Below are experts of layer 6 (counted from 0) of a mixture-of-experts language model. Rows are named router (the router's row for the expert), down (a neuron's output weights, with its number) and show model dimensions 0-63. Each number is 500 + 50 x the weight over its row's rms, rounded and kept within 0 to 999. Numbers have three digits each.
After each expert's rows: "comes before" lists some tokens at least twice as common just after its tokens as in all text; "raises" lists some tokens whose logits its average output raises strongly, later layers aside. This comes from a sample of Wikipedia text that the model never trained on. Tokens count by the router's weight.

# expert 226
router:454475554523545560520564464545543553588443457529507524583496467586478522500443546521527483525477509479522590513546500511449507508563519506436468502402555456512422440463612527570474484469480494
down0:577456530508503470437501538518573456452452445508502518477408471480587448471377520470425431470475530570480521534589454423538457483578539480533506490600478512464611491558485501554523607606498558
down1:478500455553425576472466493522599456532412529423543507473512565503484550468470424543579548552505446547500407581545513567551504488530384500523556579586500511458487411478485503528501566506524524
comes before: " of", ",", " and", ".", " in", ".\n\n"
raises: ")", ",", ".", " it", " in", ";"

# expert 175
router:510459556452519529568485416564585524523440454471521441567525496549514549505461537523474527526485518506542481472521487502456493547571565439471421465420588402528376504492582569523532513445519510
down0:564534515455506462404628490401472427477538474421459521501440612422536573454522587474501544493495527501534501451523436438566526576501423548502527514523494492470465527578475526488423501509514597
down1:433480508591491594536426527511501460480467465509501525505559472525448525540513421537455534437518552471528499446464598586452553478547531542590617565538500442524432527474469460469562495486550549
comes before: " of", ",", ".", ".\n\n", " in", " was"
raises: " —", " from", " (", " as", "."

# expert 145
router:473599470594380496489563470545507430530480502494585536484494557444539521517423478472519394467471477549498473500467649526585545411471427478573441560560483474579506527470431550499572517452520536
down0:396563385415453464457492410510585587432516540499465539458469544527527486494494547517479468502514524502471478500588494499466459510449508390471472477539515511549483511510519424481473461511603503
down1:397487453515467428474564525503583440538406553523559473463509500435536427504425500482515598497486437559493372535523494525469441521453568481545520567580615496524545514495536481446555503520392566
comes before: "0", "7", "6", "8", "5", "3"
raises: "-", ",", " in", "1", "°N", " and"

# expert 92
router:492438565465520456580542454425506510514485518502493533472458531475512557510446519580523563529404478559536489617558451474500442567437503546480505472411498508413447472514537517548464530576497572
down0:466469528467590467491432474462482437431579488511512501421539517492479559557501555538495522545437569481481516443468511521446500455496547473478526480525533464515463544574551527475523529562555501
down1:597489592473483513472477406538473491533523461534470530605459597504616501532491543605569504564478478468531439473396521595531539426494505428539448515554510528399570570408583483562562520480545411
comes before: " the", " to", " a", " that", " as", " in"
raises: " the", " it", " a"

# expert 223
router:449576526572431508507545543469511443545529447468556553557472552472504520557504392499471444459473452521565474488499642454544497439474532508488467472462420483575433559425545572440566539453463564
down0:532505550533534496374442436600564447552521454493572547480526470463508580493411535414467487405545511597527514433430533488498530467591475516546551558479516458481418490589494483389438430480503469
down1:498533485529632420544501386498469406493522585441468469489430517505558415521467525472516536537498474506571495536509430430505404449503473492539523493457593653487443526562411471559518536528481435
comes before: "1", "2", "3", "4", "5", "6"
raises: "6", "2", "1", " or", "5", "9"

# expert 71
router:550521406471469491481478490518475417482482519539519461453568416546484446473531435510528423554484504544486442576524503582551569482576438547553583476496456481461586557460498563471526424548503510
down0:533413474538549511443442521551483463424508473444472520405496446497525506548415524387499550489493524428530473493492430540549453472515530550517416471519444522537558498445531539498494595507555377
down1:506468463534461428505516503582503475465567416491525528467576507515470551497537482529566443442391502463460450550444554507399450571512496478517494543537411433469424454461535414454510459487537518
comes before: " ", " —", " Total", " Apps", " Goals", " |\n"
raises: " ", " Yellow", " T"

# expert 190
router:531519493514461477450532539432458573398455550530479484505520495531531527498538403454531409452529489469461519385480426406536503488466530491540472490507462479449531548579474551530408653450525528
down0:478621546490442520519608473526576414429438461465491502425434509525516429502451462498427539449429499444511441462492510433443456499521623441504517499554452527558555555503529483544470450511580548
down1:536595591506527444508564414519495479446427476554571569508518433505533522516485548433550413438492505459487344461518484612558464446458493473543451524499501435478538549435580519493489496448571524
comes before: ",", "9", "2", " December", " November", "1"
raises: ",", "–", "th", " and", "-"

# expert 109
router:500507412498500424442457523462489465462441505460415533520546484458579417547513392494461466516507438536429465490535595589527481518497432539503434582438398548474444554457477432543538513548572459
down0:508365477479603460453465447496434585441579495476495480454497542418496471505523563527436474433511525557536472454488616542503504523525438508540441527551542540519479628541508428523593520471485438
down1:462519491550426539499490517463369536529503545510500450557548495479443577539422495541509514457499484492474448497394441453483458456527448405467534453468484495494455505479636497614467427508517594
comes before: "-", "|", "   ", "    ", "     ", "Representing"
raises: "-", " State", "ming"

# expert 215
router:443531445522551565529491514532559480499536493545529532461494502444525507472439511430449479425499509452572529467499628430529493434528510449499422469564535434558590576516471466591517474505483513
down0:522516407467383513464465458426552446542470473576428516640506500410425478520602522508547450601424511534456449578524392448538493610579503477543473490435481569554512577560388452486446446460435583
down1:593489465542511527462532572473564524498548441420523547393374465469590514531479500530488532485546525487513529509453557473555432506484402462510485482489463487525442543518447477437461500360543535
comes before: "0", ".", "5", "9", "%", "8"
raises: ".", " m", "2", "5", "0", "%"

# expert 1
router:542454519483541419405512502497491529448442476520463526601556439468536495549489505422410399573528475527433428510496574566587481441487466510448458563500450524535453470385380459453513546554480502
down0:432455467526450496498472555499488413534493427497478523600612459543458429449489556471521492483468542554531511621507541470481541490620558454470553561561345441452478527513484437511363511551512442
down1:491547507563516418538451547564531517519436520520593506448514477463554450498521393413538490508479502534457578510576511535457587520511558568550529551558462496546555459464446458498508569557510532
comes before: "|", "-", "==", "===", "The", "In"
raises: "|", "1", "The", "In", "====", "2"

# expert 89
router:571537540533455483415520426559496477449476432485541448532570410571431450427498544502584510524404501567522450481477472535547503512563449503521519626454555498413541455445517537441522456491450563
down0:466495527487469435523513463551497579472577492444501564500520510609566566489552503521410518552496567385537507402465505545477470466504600490483488446409469513499598583555507531432415447522499482
down1:462545512498475465492531496622527485595558559524494576519535499504513501531495503491474482440556444484555510525489466462510484506489511559467390597448455505502544479554565493562500399561380503
comes before: " |", " Cup", "==\n", " League", " |\n", "==\n\n"
raises: " and", ",", " of", ".", "'s", "/"

# expert 221
router:653550530535429527467494516506498439441500569524525478514546437480488522531538425459502478510430546556482449427528597517567477499390519458518462531528402471598571455488444529490468540446543479
down0:483504424491483575505482529574547483509524585429525466531411638479445490571545487521532483377483497442504505437565554494552509511444516554552482514493503524477515434485440504456531493493522508
down1:541458473473434516447493512461548538540527445490424489485526467548428395523553462439515436466556533488585589510469534493472445538563505487439499435509506594425575431489426485496529688547534519
comes before: "1", "2", "3", " |\n", "4", "0"
raises: "0", "1", "2", "3", "5", "4"

# expert 156
router:507549527500364410439428492430500432378472514609604540449515421513564458489497536486555413490510530600453514451440588522532540448429540397522470590536470520551526505394381559488547506450488491
down0:510499485451499494578501465542439501537398391498439579457467513535470468523471473617509451514480602487508526449515510454507528542474604492453633474548552469511557495469483589460553507638451491
down1:526497511589379495594516473457501488509417406403472512601491469603533505522525494525522606551517559503546504500497484577490475575577581487499543443495484560420570483584441483542472485553526511
comes before: "–", ")", ")\n", "0", " |", "8"
raises: ";", "–", "7", ".)", ");", "′"

# expert 163
router:503466535501510556526510450464452430490527508519526461431551562587508553551498491445520597436533523467519511509508466471446605462482532499486585495472496465451533501501466513416530571436565564
down0:449517576500545527449475428536510476467477499573437440553463446427478522535541406497490464554530444540531464521485546496584562443415615449483515456517529421401486503464525433514523516570662521
down1:548551520440420437457487480473504556443494549531542429470491505525519494613434555496521513458524534470445482479480599439554418507544509516463511545440627514575486574505525559604523505484581505
comes before: ",", "%", "0", " City", "9", "."
raises: "0", ",", "2", "1", "/", "-"

# expert 103
router:562504487549489546518488511556456540552409511486558518490509518558465484483564470508480467437539559425466526430477542508400537490492522509441559473478536465440484458564491605550457487548593523
down0:564458436502466546543481495498552539469612522497482382452464520519514488458540472504498434516499475434468470415500591521477503530470471385475427490549537412568421534494490469502459534492533443
down1:504518509538495461513519509452502464543484394431422568524574546495569445385476477461552575530488485463601500518472540484505512535437481545518565620484496522539594584506539467453556446543534559
comes before: ",", "'s", " (", " and", " was", "\n"
raises: "'s", "'", "’s"

# expert 12
router:443469555512532460542514487432522467524592505461484437471476468448553577510474472567486590521468486465566458572540454490523462550420485535604564425544563460392464474525532452560415573494482531
down0:547550495423491460458531500559435406502534421563445537426495567504510579533523510500625468495451431444447474464500614559482544492529475394487489517470418501469547509465528504529668553524470528
down1:506569495485455531456485534638485422431517527440482535526543400537557547430546510541502457425482494484540507554555512459478467402576492544488470468484466471403453485477589459513571541565421541
comes before: " to", " in", " the", " a", " on", " by"
raises: " his", " the", "ile", " their", " this", " her"

# expert 218
router:495500539492552473560465488548608554511508512463556534405560521506529428511489439527446504517493513402421470478581610460475481565460523383516556578514517454595438513529521434514497535494478477
down0:520506521430499517444522512560569453494532516550496508496484509459538466376534572439549471474403484495463533443479485530498406514413547504459466525520527510453537493532509566544577368398613451
down1:456509503483501537538530474445526478498449492427478489456461449477555536482591438542410577442481521491538435548598479441484529517443453481467479452516477442555472573503451563480502474510489414
comes before: " is", ")", " (", " density", " was", "\n\n"
raises: ",", " following", "),", " (", " in", " were"

# expert 65
router:550606465595371502518563500508513455530497488446570499575468513502493518571472421503483467504467512548494460465459675508584473440494468530528459592471443517571424571465526550456550441473505498
down0:487499459513509535498424430549523523479447530503494485371453482548498533508503476574499523506495512444539514539487470537386506461382452436481419463451560489470636492493452610421620533444460522
down1:524450506503493522424397486538520474579489570556515496511488421478564473474496530455543458498624515449550542446450460494442505563455524430592520551476540500444459565501568530495495456387453509
comes before: "1", "2", "3", "4", "5", "6"
raises: "3", "5", "4", "2", " \"", ","

# expert 148
router:547468583473410493468569470517484458445558408526472475545536472445497520512478525509526547471425436423492502444454550467449593519481431530544540598538484536492462461514525561495439432456401615
down0:525371514552502552451477494558443483566470513523471547481536523492592563441542463400497431473571460412557443534557557564485536450452504519524531397449550490483431455608527504532462457459436528
down1:488478496462520570549494505514502489589465512429464553517481533494449509477525496528448482471527438462540459525495482530468525494452492572549540526524465491545552432514575516523567538550455505
comes before: " |", " medal", " |\n", ":", " electors", " place"
raises: ",", " (", " of", " =\n\n", "*", " |"

# expert 62
router:430575538479549493566545468460501463503517495578527491521519512408519529466440482481505555525456474535576486556537459478473456529512510496459561489489528454404417447620530426573510535532458561
down0:532565543422509556494521487511594597511449512553567432472467568532522557474554516528537498412469440418504395503504401543530494487489490400441457489461529501512466441542419558540428480432472514
down1:488508532510514544419496503415526498469485507457529411505545429411462476513447418495551639509564540390530517411456495473530435596507520533523440454487493450492415509550476478522551418483526453
comes before: " by", " in", " to", " as", " on", " with"
raises: " in", " as", ".", " on", " at", " during"

# expert 158
router:463504549494572558579501486567514502521417579505532453528463510506535595479505558539513484551556545526620497597547424435479435553549576467441475425442532528571408452461501554494595526543461482
down0:422492480380594389452502445538554553533474620531471491535480503575507498531447540479486479498530483447466474489525366549500426390569537463467475503506558439525515447453515502533389535521550530
down1:559585440557400535456461511496539410481488476516543459506544495465486522583601415514536601345484555499554496501493643587495432496593496487563485606513545502499515483517470519568498459426542523
comes before: " of", " to", " for", " in", " that", " was"
raises: " taken", " for", " while", " he", " and", " or"

# expert 198
router:574527532478447553570574530498499537401505546444620532470563538574519499501589401442377544453528544438494524432480600582409626475492501453418561543532551459474505476500553566460453446448510590
down0:463550478489506451554554511481613536494542560477448544529544538428580526465449475521504407602553502499489546448492529427536451544452438481495571552458414603580553498472530507514409574467489512
down1:530402507517478505506472571479453639458590548518496459509429455446485452424475527504457568463433413404483536448464515452478569403470489419453423613468523466503448486475551568541532475445533454
comes before: ",", "\n", " |", " (", " and", "."
raises: ".", ",", "-G", ".\n\n", " (", ";"

# expert 200
router:525525497582378477518571578507514446470480481534557507490538501430504491584553418515515485477473529483487458407475627501602513446488475458528469609433437427564483577441500563466561513448473486
down0:437513491606523512483494485424596553409579446446407474500455491570582536546507534613609466582584505425539545589446569503493502480602516583505541513526528565471561520537501457460549463561564477
down1:473524503500484378481563421464505539505460487538518402513571570549417512534528430533487455499504482524456537494477435383559477452530444431597464520541479476547481447483579511515532515511542496
comes before: "1", "2", "3", " |", "0", "4"
raises: "0", ".", " in", " (", " ", " from"